From a checkpoint of a small mixture-of-experts model trained on Wikipedia.
Experts: 16 experts in each of 8 layers, 320 GeGLU neurons an expert, 1 pick a token, a sigmoid router.
Training: 356M tokens, 5430 steps.
Below are experts of layer 4 (counted from 0) of a mixture-of-experts language model. Rows are named router (the router's row for the expert), gate (a neuron's input weights, with its number), up (a neuron's input weights, with its number), down (a neuron's output weights, with its number) and show model dimensions 0-255. Each number is 200 + 30 x the weight over its row's rms, rounded and kept within 0 to 999.
Before each expert's rows: a language model's description of what the expert responds to. This comes from a sample of Wikipedia text that the model never trained on.

# expert 14
What it handles: Newline tokens ending list items and table rows, especially after names in bulleted lists like alumni, species, or See also.
router,196,175,228,205,201,118,227,225,173,289,198,255,272,178,214,161,168,178,157,183,177,171,213,207,225,223,195,222,192,240,160,177,159,221,167,224,245,145,174,151,206,197,187,204,238,140,229,234,226,225,201,262,200,148,291,193,224,208,234,127,223,205,200,255,202,252,136,244,201,202,209,172,205,172,188,189,234,202,156,184,214,201,186,211,202,242,190,189,202,252,250,228,206,170,190,179,201,173,190,208,173,250,187,196,265,203,218,202,166,227,216,189,153,166,231,229,161,256,195,158,149,196,198,203,214,181,225,214,229,182,197,221,194,203,186,168,259,210,221,229,185,193,232,184,220,165,203,222,164,180,230,175,180,195,227,165,195,228,204,171,160,206,208,238,182,212,223,161,206,252,185,209,224,257,162,187,215,175,150,204,141,212,194,227,245,218,193,197,158,190,175,200,192,202,180,263,173,153,151,180,186,257,159,223,207,196,196,209,175,174,226,223,160,167,207,165,179,178,186,224,178,226,207,185,213,195,202,211,225,189,199,174,216,244,221,176,243,165,234,207,194,225,243,222,125,211,201,221,249,188,221,231,208,173,202,187
gate1,281,206,179,233,231,203,230,239,132,212,231,209,207,180,259,186,166,180,214,214,154,180,219,183,262,167,199,198,256,193,206,237,199,251,187,175,147,144,186,147,198,170,204,192,219,212,142,193,244,258,152,204,201,169,219,170,155,241,152,213,208,203,227,224,155,189,234,177,238,186,234,177,188,223,181,175,177,162,215,257,213,178,156,276,215,184,232,246,203,213,162,150,209,179,195,202,256,188,219,237,184,184,163,211,177,196,166,203,160,209,210,186,201,166,210,226,166,236,234,253,265,214,188,195,198,213,173,200,195,246,201,231,225,221,203,203,238,206,228,227,203,231,196,186,197,204,180,237,225,244,201,191,263,163,189,190,241,232,177,171,230,237,199,160,200,233,232,249,209,166,211,201,168,155,171,169,265,221,182,152,210,186,172,236,219,203,191,214,148,195,150,167,235,237,210,240,182,175,166,248,188,203,192,176,195,196,201,194,187,216,165,217,168,206,184,138,209,127,217,214,198,150,196,151,203,199,223,167,220,208,174,197,183,210,262,144,172,191,232,148,252,203,201,239,194,212,205,163,227,204,180,189,196,217,222,218
up1,163,183,219,255,176,211,168,162,181,151,160,158,172,177,229,244,190,227,181,220,232,164,166,210,208,195,253,233,209,216,234,213,264,149,182,196,230,213,225,217,218,156,214,236,238,176,193,216,235,221,234,198,139,179,177,221,184,190,160,214,211,188,163,218,228,231,215,164,266,190,207,210,208,245,266,206,205,227,214,196,251,252,217,198,212,184,245,227,248,199,198,193,235,130,186,195,174,220,206,193,178,199,214,151,200,246,242,250,114,213,191,147,219,236,256,215,173,150,197,243,180,194,228,210,183,201,222,220,233,272,194,247,195,193,243,187,203,180,164,181,202,205,150,218,202,238,139,235,234,179,187,174,218,192,192,196,249,212,191,223,198,198,199,188,212,189,170,143,232,166,230,218,263,137,187,198,200,229,237,233,180,234,276,210,229,215,248,191,160,178,195,197,150,173,244,198,239,201,236,228,253,214,199,218,167,204,177,233,173,208,199,158,194,205,153,193,279,207,247,214,208,173,227,203,176,217,241,225,201,205,205,168,205,239,215,181,248,201,194,200,237,196,196,187,208,218,238,195,174,200,204,184,220,161,191,154
down1,215,144,201,211,164,184,263,186,163,219,146,231,125,204,206,156,175,232,193,193,217,221,192,215,184,219,212,181,129,193,197,199,198,224,212,164,229,193,236,109,187,207,171,198,195,166,220,181,221,172,172,208,185,212,206,195,191,219,180,143,215,167,180,153,202,223,150,159,165,184,213,131,186,218,187,252,213,186,166,172,183,205,245,163,216,229,142,208,168,202,177,194,201,257,234,226,230,268,199,202,212,197,190,245,143,184,136,235,162,222,160,233,248,220,234,210,202,182,219,217,233,197,220,201,213,212,183,135,194,154,238,250,162,215,181,232,237,148,227,130,155,186,178,201,186,226,219,174,212,134,187,202,226,210,216,195,177,214,225,176,201,222,197,219,272,201,243,151,204,226,256,219,182,187,235,188,167,150,217,222,182,204,175,200,185,204,214,211,222,207,196,209,217,183,148,201,187,224,173,191,213,208,223,135,177,153,189,173,164,226,242,202,220,228,183,195,174,210,198,211,216,253,193,141,187,154,219,211,168,255,154,209,199,197,174,215,204,240,216,234,137,243,215,163,213,203,249,200,216,232,183,243,205,202,228,163

# expert 5
What it handles: Odd mid-word fragments of foreign names, apostrophes and markup, such as ib in Jib-uri, ' in D'angelou, and == headings.
router,179,197,170,216,154,183,217,246,182,239,185,302,193,149,162,181,207,243,187,205,171,194,199,197,242,240,193,205,193,230,129,206,231,166,166,234,189,176,184,182,155,178,157,240,178,182,203,244,202,231,190,190,223,240,228,141,200,170,205,158,241,215,218,258,210,204,179,198,232,182,130,209,188,143,212,180,231,236,198,179,218,211,217,208,171,236,170,224,215,214,210,222,161,210,196,170,188,176,167,168,202,209,183,200,233,207,205,186,216,189,214,184,188,181,213,157,139,192,207,219,153,251,187,157,169,205,179,191,188,224,172,199,220,236,189,230,204,214,258,192,95,198,193,206,188,189,153,194,177,205,242,151,199,212,229,188,217,186,222,256,238,185,225,210,155,134,198,156,165,210,228,146,241,226,181,200,153,213,207,204,220,199,215,216,229,196,180,206,178,192,196,202,154,230,219,213,142,168,260,250,126,170,221,227,203,187,166,279,194,229,169,200,159,206,173,202,219,162,170,219,182,195,246,223,191,173,172,190,198,231,191,183,255,195,218,167,222,229,221,233,186,215,268,185,159,181,169,169,234,224,265,210,224,188,188,166
gate0,193,114,224,218,204,202,172,246,243,223,204,194,173,215,215,170,188,160,148,172,192,250,184,143,233,261,212,182,197,164,185,204,216,209,218,164,201,243,193,231,206,202,218,212,210,185,231,137,209,231,237,140,240,181,218,186,215,214,168,185,213,209,227,195,182,179,172,187,201,219,193,236,228,228,203,253,148,191,215,194,210,226,201,185,241,152,210,209,203,167,195,253,235,199,230,191,128,245,128,210,230,195,234,233,208,181,212,216,193,234,212,170,208,117,218,275,229,177,196,191,211,176,195,203,184,223,205,150,186,197,215,183,174,162,212,175,182,157,199,237,179,255,143,181,217,178,229,229,190,204,224,223,227,181,169,178,199,229,187,243,183,214,190,220,171,212,232,173,203,220,182,231,202,197,178,237,191,161,188,203,219,240,200,154,200,212,198,196,185,261,242,230,220,219,211,225,216,181,222,216,161,183,225,234,159,169,148,232,180,222,167,184,192,250,204,253,205,198,191,195,191,187,212,215,242,208,121,184,169,200,153,232,219,211,162,228,222,206,232,183,152,161,193,226,112,240,140,210,250,204,220,227,245,182,298,176
up0,222,173,175,184,179,200,250,187,203,193,203,159,208,171,222,149,216,268,197,179,259,258,200,206,139,244,230,208,182,229,243,184,178,236,197,221,138,153,172,191,164,200,185,189,174,210,239,188,229,201,203,147,193,187,210,212,172,209,216,189,233,262,173,167,176,156,167,250,227,207,188,172,214,194,137,210,242,234,181,190,203,164,204,223,197,163,228,224,120,221,236,148,182,205,256,146,188,214,206,238,194,179,159,154,217,145,168,187,186,179,232,228,172,272,218,213,215,248,188,193,217,192,231,237,257,168,208,214,205,187,248,226,148,218,214,200,255,202,192,216,188,181,186,173,249,203,188,220,216,185,155,212,183,221,218,220,212,216,192,193,225,155,277,235,203,210,210,169,206,189,209,146,181,199,161,200,196,227,196,217,258,203,203,193,221,200,177,196,180,198,171,204,202,173,238,185,229,173,193,194,229,156,250,204,184,247,218,149,219,198,237,185,196,195,238,146,210,272,192,229,191,213,236,170,221,186,207,244,171,174,234,247,221,203,187,182,267,182,259,254,233,219,191,191,198,219,205,178,220,229,210,126,267,201,224,203
down0,195,234,184,267,194,205,232,195,212,180,206,199,230,208,188,254,181,161,186,200,220,235,179,201,236,220,228,186,158,165,172,211,196,198,228,195,138,195,161,228,157,229,163,180,213,165,196,240,197,231,212,203,164,202,217,207,223,201,179,173,241,171,254,241,190,211,204,192,264,212,188,197,196,218,188,239,191,216,158,262,144,180,229,111,192,210,183,225,189,202,190,220,205,204,198,217,148,220,207,166,203,163,201,214,176,144,173,265,206,124,221,203,208,229,206,156,193,188,239,211,188,198,208,219,154,149,170,217,228,172,222,198,174,138,197,255,209,219,193,202,176,228,165,187,182,165,204,217,205,211,245,243,204,268,181,163,219,226,190,236,168,170,178,150,235,201,187,213,186,226,115,215,204,176,135,160,242,200,211,191,181,176,214,174,177,150,210,244,165,184,163,226,211,164,182,145,219,224,179,252,163,200,212,178,130,205,258,178,247,190,205,153,177,213,153,216,220,218,186,159,218,200,204,239,206,204,198,178,211,166,137,244,177,213,209,184,173,205,161,183,183,243,180,170,203,247,260,217,237,160,232,178,236,168,249,217

# expert 7
What it handles: Commas, periods and quote marks right after album, book or film titles and award names, e.g. Best, Live, Records, ", .
router,212,245,204,203,198,97,203,214,203,235,164,250,185,202,199,183,192,153,212,144,148,217,160,163,246,239,204,164,159,221,198,202,171,168,237,143,200,218,212,190,166,239,199,225,190,179,191,238,188,222,157,237,160,225,204,152,205,153,211,197,213,215,170,277,227,199,204,210,229,183,172,179,197,189,192,222,223,213,191,181,185,202,158,176,169,205,201,181,212,236,237,189,162,156,185,167,211,205,205,201,176,271,238,175,176,210,203,224,202,206,219,214,189,213,190,199,167,221,201,152,202,216,181,95,192,198,182,196,233,200,251,240,166,202,165,121,194,213,239,185,157,176,228,233,212,239,164,263,182,167,190,167,208,227,220,198,226,239,229,193,218,204,171,236,180,218,212,166,223,216,171,223,155,241,186,182,190,171,209,179,194,204,217,211,181,158,161,168,176,210,193,246,142,226,193,288,158,173,184,240,192,188,193,222,202,216,209,214,227,242,239,230,214,230,140,143,220,221,238,176,162,268,173,198,249,215,160,240,226,176,181,234,183,186,191,206,208,211,188,205,169,128,224,226,218,186,223,215,201,246,220,167,199,145,162,186
gate1,210,198,214,204,126,171,244,245,241,203,141,243,183,261,206,128,212,195,186,194,221,178,169,112,181,174,175,188,166,182,171,192,196,196,212,227,191,188,213,194,191,171,145,152,184,151,231,229,236,190,174,153,205,179,204,173,232,231,260,217,225,207,176,161,159,206,235,239,196,182,113,188,239,209,225,219,204,198,243,160,215,208,235,152,251,160,157,225,203,210,244,219,148,193,158,252,186,172,179,195,162,218,151,185,166,186,222,210,146,189,202,177,190,194,214,147,191,227,220,205,234,218,177,210,227,237,184,164,230,218,207,207,237,165,221,183,190,227,183,203,185,182,228,197,210,235,240,193,156,214,226,202,191,200,194,186,244,224,227,149,208,226,204,222,145,269,184,194,164,167,207,206,243,172,200,242,211,221,199,155,194,206,194,210,204,170,170,173,238,223,234,172,226,225,243,194,176,222,236,227,233,152,225,155,237,192,209,154,219,231,217,222,135,143,163,189,244,151,242,215,188,182,187,182,171,238,222,166,240,225,229,194,242,216,246,235,134,219,199,224,220,192,220,195,252,226,189,230,209,200,206,215,187,190,193,173
up1,146,233,216,231,176,195,213,163,225,198,228,141,190,217,186,246,197,203,190,222,226,222,266,242,249,190,165,222,229,198,155,230,208,190,185,259,223,205,189,223,198,220,261,173,199,242,213,164,219,196,180,160,203,223,213,170,201,225,182,194,187,227,118,184,227,174,192,162,208,189,157,155,191,197,222,185,201,220,183,208,218,169,214,254,233,219,223,178,255,199,238,211,158,203,206,185,169,242,221,208,212,207,204,236,180,192,212,244,243,224,163,200,200,267,231,175,228,273,251,275,238,205,192,213,208,168,224,175,198,218,173,163,181,186,205,237,198,236,214,141,187,167,181,194,152,162,190,235,174,150,193,160,205,143,205,170,168,148,207,203,199,228,225,173,232,191,211,139,205,138,117,220,187,159,197,152,171,158,158,211,175,193,211,179,243,201,241,143,227,161,193,193,218,128,167,191,180,205,193,180,201,230,202,188,186,224,199,157,185,185,266,153,210,200,174,191,196,153,168,212,211,181,199,195,204,206,212,214,263,201,202,152,276,182,225,193,198,213,220,192,240,191,151,178,170,241,188,199,251,230,215,199,212,164,184,221
down1,193,169,219,239,225,196,206,250,159,274,185,188,172,192,204,189,284,137,235,219,202,220,215,251,181,181,203,188,205,224,224,209,189,175,198,180,209,169,253,165,194,197,158,189,209,195,156,163,193,233,202,209,196,170,201,140,194,176,176,198,194,172,169,173,181,201,178,214,172,188,120,256,203,224,269,184,241,173,185,193,174,178,157,172,203,229,205,198,232,171,122,197,209,227,179,220,194,206,238,186,254,229,193,223,192,180,187,186,246,195,144,202,175,177,183,198,225,193,197,208,192,204,161,135,172,168,183,184,196,137,123,211,196,156,195,219,196,174,190,185,149,229,234,220,150,205,184,224,192,173,193,214,186,244,185,165,219,155,229,187,182,193,218,231,189,261,250,249,169,218,219,215,199,231,171,206,177,204,185,184,176,170,236,167,243,192,160,171,227,193,221,198,216,216,165,160,254,184,174,201,185,194,243,226,188,211,262,171,163,206,223,231,191,195,182,190,210,222,152,241,197,210,160,257,215,314,228,158,236,211,165,184,221,127,212,201,203,223,187,202,231,205,218,160,234,214,236,205,211,181,258,226,210,238,194,229

# expert 13
What it handles: First names in sports tables and cast lists (Chris, Roberta, Lorenzo) plus the, a, his before a following name.
router,207,191,185,207,270,120,231,265,194,295,245,221,228,197,206,163,163,172,208,205,179,196,194,212,224,231,152,204,186,190,161,179,192,223,197,194,234,162,163,207,179,250,217,216,187,204,185,201,150,290,136,227,212,170,227,179,186,195,185,194,241,208,216,224,213,211,223,234,206,214,151,202,223,184,184,181,223,216,214,140,197,233,182,215,155,232,201,172,182,202,198,204,176,208,179,181,190,180,190,227,193,256,201,195,202,171,199,210,222,254,215,209,168,183,216,142,125,256,187,185,168,199,168,166,212,208,183,223,198,215,193,165,202,237,182,208,202,212,227,225,197,203,250,214,232,186,188,215,196,175,220,197,206,229,251,184,203,180,219,201,233,213,159,145,198,166,221,214,220,225,200,186,190,221,207,190,229,213,134,186,152,251,178,231,224,166,136,187,154,186,164,177,161,239,224,280,119,167,185,207,173,160,160,237,211,182,210,240,184,214,209,238,213,215,144,160,176,126,231,188,147,195,234,220,182,198,183,252,194,156,203,195,195,226,225,215,200,213,240,259,199,212,224,209,201,193,216,146,273,202,228,196,205,169,243,210
gate0,269,165,212,229,235,196,213,221,180,184,209,173,137,194,205,163,221,205,224,178,219,222,178,168,235,196,215,171,201,221,201,235,183,210,136,205,259,202,196,158,213,194,180,222,204,173,282,176,152,187,199,202,197,191,260,222,150,241,133,204,239,195,212,192,164,220,190,226,226,255,281,195,251,205,182,270,204,183,251,177,233,163,213,157,224,212,228,211,210,234,202,211,208,221,191,254,255,222,179,212,169,210,197,207,213,221,238,238,201,207,220,194,276,165,189,138,203,149,173,224,199,205,191,152,239,242,244,227,205,171,192,191,220,257,168,140,210,197,214,231,214,212,173,125,220,167,234,268,235,189,226,137,180,181,175,228,207,209,235,175,171,197,208,220,214,188,198,248,217,190,172,195,196,224,191,198,192,197,194,263,195,194,193,262,237,236,204,235,208,273,184,216,214,222,160,194,237,224,153,254,201,201,166,179,215,216,203,202,225,193,156,200,208,229,234,220,180,236,234,163,236,212,212,150,235,247,185,166,185,246,199,192,215,188,162,202,216,218,228,139,220,233,207,216,195,207,203,158,187,206,195,208,157,214,177,213
up0,225,174,195,216,216,172,213,192,196,206,185,145,208,206,195,161,187,187,206,101,271,236,162,148,221,203,281,171,206,189,161,218,172,201,156,195,180,213,187,196,236,269,176,269,211,248,223,162,189,165,187,210,219,215,198,237,183,209,214,186,246,190,215,231,204,166,256,229,215,191,211,171,200,195,176,186,199,227,234,183,243,204,191,249,202,192,153,186,186,206,174,222,215,230,185,263,185,181,188,204,224,210,238,187,213,190,205,171,234,228,251,226,202,156,198,157,232,182,204,224,184,157,216,125,218,213,167,198,233,170,135,185,177,218,225,161,190,220,161,217,191,192,160,171,181,147,228,235,198,193,199,217,197,214,161,140,159,202,194,225,214,218,223,223,207,177,193,258,220,191,189,183,156,195,200,178,185,166,183,219,196,240,236,180,205,175,176,240,164,232,205,200,190,202,127,253,136,194,159,161,168,202,253,206,215,196,183,193,206,272,181,135,167,221,235,188,199,166,196,177,179,224,185,192,241,209,180,210,190,143,188,251,204,160,183,260,195,207,184,144,210,258,238,212,128,181,240,210,198,220,183,226,183,193,226,253
down0,242,217,157,196,227,157,246,252,214,348,179,213,177,193,140,195,213,195,197,196,142,159,237,168,186,158,215,225,197,201,181,231,180,201,185,208,213,216,215,146,174,191,230,227,196,180,211,174,191,163,196,191,182,230,206,197,247,188,203,196,196,189,151,231,201,176,228,219,226,198,171,172,173,186,240,151,194,181,172,201,267,204,211,232,170,176,176,226,177,165,205,185,239,207,211,176,181,167,151,233,210,201,141,182,211,178,211,151,216,169,183,201,242,263,235,257,271,164,201,175,168,162,173,203,191,229,224,178,181,230,194,211,195,179,243,193,160,254,202,160,238,192,195,143,186,166,223,232,209,192,191,223,194,218,148,190,183,221,233,251,185,197,237,175,176,232,212,262,167,176,221,163,174,163,203,205,218,184,247,218,223,180,233,221,217,191,222,229,173,195,205,236,235,231,232,242,228,262,153,168,220,180,189,173,149,208,236,150,168,217,209,219,220,215,244,231,193,229,210,192,168,156,251,221,252,210,208,265,189,197,219,204,214,207,164,183,213,174,137,221,205,212,241,164,188,198,160,199,201,222,197,242,200,169,188,213

# expert 8
What it handles: Discourse words like but, there, this, it, plus units and numbers in census statistics and measurements, such as % and km.
router,242,182,217,238,173,174,261,209,133,206,172,197,190,218,215,168,175,189,228,177,174,220,174,200,192,236,210,162,175,196,129,182,212,250,203,168,179,228,170,195,215,190,186,200,210,176,253,191,192,284,207,257,201,188,195,151,214,202,160,193,246,191,218,223,168,266,209,236,196,248,179,183,172,245,209,190,201,186,178,169,174,197,159,139,163,243,179,217,258,148,214,200,223,213,165,195,161,221,187,245,165,233,235,188,198,181,222,238,193,237,230,157,229,176,213,183,118,237,196,233,216,180,162,225,220,198,218,194,210,170,142,210,219,245,170,171,212,253,203,217,207,255,220,180,213,244,174,236,167,141,259,137,186,156,236,145,210,199,203,181,203,267,144,204,231,174,251,194,200,214,192,215,196,136,182,164,235,157,161,182,226,209,182,168,193,208,161,178,175,266,222,207,164,250,207,254,190,153,170,172,210,122,204,217,172,201,181,184,196,228,212,194,169,166,167,209,168,190,202,230,196,197,223,183,229,211,171,174,205,161,221,203,199,206,195,225,231,222,220,211,188,199,241,224,172,203,234,179,229,182,195,191,227,227,218,189
gate1,152,191,226,150,195,222,180,190,223,164,163,186,204,187,190,234,250,186,181,174,186,242,173,161,234,172,206,216,195,226,216,158,192,229,170,208,193,190,163,221,207,209,205,198,231,214,175,219,247,206,159,198,217,190,198,220,248,154,172,193,135,225,220,192,162,175,197,220,183,244,170,220,195,200,170,202,206,158,214,279,190,200,158,199,189,174,230,165,162,179,146,223,199,252,211,185,197,172,207,190,209,155,165,197,187,222,137,221,180,289,185,187,227,154,204,197,178,224,222,187,177,171,205,196,211,233,214,181,158,225,197,192,232,239,204,162,233,222,267,175,188,198,150,193,149,242,220,241,199,182,173,188,209,197,168,214,193,181,194,184,194,191,231,197,199,166,173,162,157,108,223,150,195,141,229,212,225,205,253,210,132,205,280,225,174,206,254,121,224,180,217,205,229,157,235,234,149,194,212,191,157,215,204,280,200,215,205,172,207,163,181,156,227,212,126,171,197,150,187,190,206,184,226,189,164,248,202,232,210,194,190,246,178,199,214,186,205,206,178,231,229,180,205,163,221,197,106,205,194,198,212,235,224,211,198,226
up1,221,213,170,209,177,198,216,218,259,194,251,181,191,157,291,167,191,177,210,251,217,192,162,153,217,205,209,221,234,227,222,243,206,161,198,174,201,192,218,210,155,234,170,219,176,185,211,183,213,228,213,195,216,246,182,166,209,146,151,175,269,184,173,164,195,178,179,229,253,175,212,212,188,237,174,255,190,158,159,211,182,160,186,187,150,158,201,171,216,208,235,155,183,158,239,162,247,171,181,226,213,200,229,205,155,235,190,208,192,210,199,206,192,114,232,205,178,279,200,161,229,171,186,217,185,208,216,220,226,181,203,222,207,192,202,218,239,149,128,198,179,248,196,213,245,229,150,279,200,220,163,214,242,201,162,214,218,192,207,173,238,250,144,175,186,153,202,172,196,212,230,223,173,202,235,235,193,217,267,254,161,192,186,244,213,253,242,203,184,218,165,193,216,143,235,190,218,214,168,169,203,211,156,213,224,221,202,175,208,252,220,234,207,171,217,199,236,188,156,196,210,198,201,259,205,174,215,216,215,261,216,170,175,148,228,226,147,196,187,221,228,208,242,194,186,199,210,197,147,188,190,213,237,199,211,189
down1,188,225,202,192,167,194,253,157,181,215,196,202,128,234,251,237,243,206,181,226,186,215,198,259,219,202,188,222,183,184,222,204,208,177,213,214,215,220,224,166,202,192,181,183,233,190,203,196,132,206,188,203,197,168,174,197,198,193,187,184,206,218,162,182,179,200,212,226,231,192,179,174,244,224,210,202,163,144,223,282,156,213,183,240,227,202,158,167,185,113,167,191,156,187,179,176,236,203,191,217,177,149,171,237,157,215,184,218,261,214,165,200,210,174,186,191,221,219,211,204,171,230,185,221,229,245,194,180,211,187,146,242,205,190,156,203,175,179,283,183,146,208,228,185,222,178,217,248,239,178,174,124,165,236,183,221,139,201,231,199,230,199,177,205,199,218,221,186,215,264,211,219,189,211,195,152,253,144,168,204,147,182,154,170,235,133,222,202,242,202,228,263,232,207,198,208,215,197,228,177,198,241,214,245,224,218,222,181,239,213,143,202,159,174,246,232,219,237,208,209,180,233,189,157,201,201,305,201,213,184,152,179,161,192,184,177,193,189,220,197,164,253,203,218,212,170,218,196,185,169,199,209,207,267,226,166

# expert 9
What it handles: First pieces of uncommon proper names and taxonomic genus or species names, e.g. Puccinia, cin, Vuk, Kor, Br.
router,260,178,189,232,238,140,265,327,144,253,270,246,205,231,244,160,199,204,216,177,218,210,193,163,207,207,161,191,156,211,166,168,217,225,204,200,245,155,199,171,180,190,196,218,195,173,226,218,181,241,187,256,197,186,239,170,207,203,184,163,244,183,220,252,206,256,207,224,174,181,211,179,210,150,169,218,234,215,165,178,183,197,178,188,197,226,216,231,177,230,246,174,196,199,187,217,218,195,193,201,157,240,228,228,189,253,223,241,215,238,229,220,180,197,220,159,40,243,190,176,155,189,182,136,234,189,205,214,193,172,219,208,171,238,185,192,240,196,230,221,188,218,244,228,211,158,161,207,198,192,247,206,205,191,225,152,205,202,149,180,235,200,175,260,208,203,274,164,249,218,184,228,212,233,191,218,189,179,188,180,176,209,229,220,233,178,170,180,197,198,197,180,172,238,158,254,173,169,181,216,170,200,209,213,191,184,201,223,164,185,191,204,190,210,203,181,211,197,235,246,172,227,219,203,180,229,171,196,206,216,169,195,214,225,207,187,241,233,245,214,193,184,202,196,189,180,195,188,197,222,221,200,170,179,226,191
gate1,184,154,191,210,246,130,211,298,201,200,263,190,166,163,181,241,193,187,184,223,188,225,265,233,229,150,177,216,192,194,141,174,239,175,178,185,149,191,211,228,227,144,224,177,267,237,217,227,201,197,246,212,206,208,135,244,228,195,181,206,177,177,256,223,253,209,219,180,176,187,191,221,297,146,218,224,222,190,191,171,137,177,209,195,177,169,190,203,248,241,188,227,214,222,198,223,168,159,218,198,224,223,207,187,194,216,221,197,199,138,214,239,243,228,187,210,134,238,173,216,175,177,168,233,220,179,215,235,158,199,174,197,195,218,233,226,227,190,204,198,244,193,227,203,245,167,193,182,140,205,232,230,181,163,174,204,197,197,168,216,192,224,168,163,217,192,208,214,190,138,247,210,190,203,194,208,194,253,179,238,160,200,210,217,171,227,163,229,186,214,197,169,218,218,190,187,212,253,254,172,216,250,187,208,186,187,148,223,179,205,220,181,186,209,190,171,209,184,183,202,170,150,203,214,177,204,220,284,236,190,204,216,230,221,213,207,159,219,254,190,167,164,165,200,198,189,155,166,275,187,174,155,199,187,179,177
up1,231,211,127,199,255,151,208,297,173,248,224,222,196,162,183,217,249,217,255,185,190,216,188,262,200,194,165,221,223,147,147,202,234,180,169,234,198,253,146,158,190,193,217,138,188,212,206,160,186,206,208,242,178,174,224,224,206,214,124,161,174,197,205,184,191,203,241,231,206,171,214,162,213,174,217,238,181,174,262,179,190,206,170,190,213,214,169,160,240,219,182,164,179,219,213,225,232,180,173,210,198,237,213,189,222,204,230,201,188,198,173,239,272,213,194,255,106,250,222,243,210,247,178,162,209,192,192,192,215,154,244,181,236,201,236,209,224,197,183,245,213,204,193,181,222,159,231,245,178,189,211,206,177,177,161,179,193,181,144,218,196,202,216,157,180,207,186,169,222,143,176,202,210,223,152,238,202,172,179,209,184,218,173,240,190,256,226,229,184,201,188,182,168,218,216,235,175,215,214,225,206,206,221,174,154,218,179,189,151,166,184,244,209,214,189,178,218,198,230,256,210,167,248,214,215,221,165,231,152,172,206,171,191,223,197,222,140,179,210,199,196,183,200,197,203,259,209,206,274,246,247,195,235,172,166,189
down1,184,189,187,185,107,209,205,136,227,154,208,239,148,223,257,176,192,159,177,249,238,212,239,181,183,136,202,211,225,187,250,213,174,188,185,242,210,181,213,234,222,260,174,208,141,177,223,162,274,167,204,185,206,208,151,185,233,261,179,269,174,201,177,170,188,229,189,203,140,195,196,177,190,209,201,128,199,168,249,177,253,190,195,217,182,183,207,172,231,180,196,233,215,154,166,199,250,239,193,181,215,206,201,206,204,168,217,251,258,204,190,151,224,178,220,215,169,219,231,150,222,208,156,208,193,209,184,186,220,212,202,201,171,203,212,215,274,231,196,222,210,191,185,200,223,186,161,165,178,206,203,186,231,198,240,179,239,202,193,190,241,227,164,219,171,188,231,168,181,171,162,209,178,193,205,189,227,205,220,190,223,201,189,196,220,180,217,198,217,210,197,197,216,173,190,211,189,136,206,109,192,188,148,168,216,254,171,250,229,204,218,236,201,230,224,177,188,285,206,195,206,190,187,164,187,174,220,139,228,139,155,191,238,196,194,190,211,188,139,232,197,210,187,156,297,190,198,183,190,203,168,186,230,192,174,196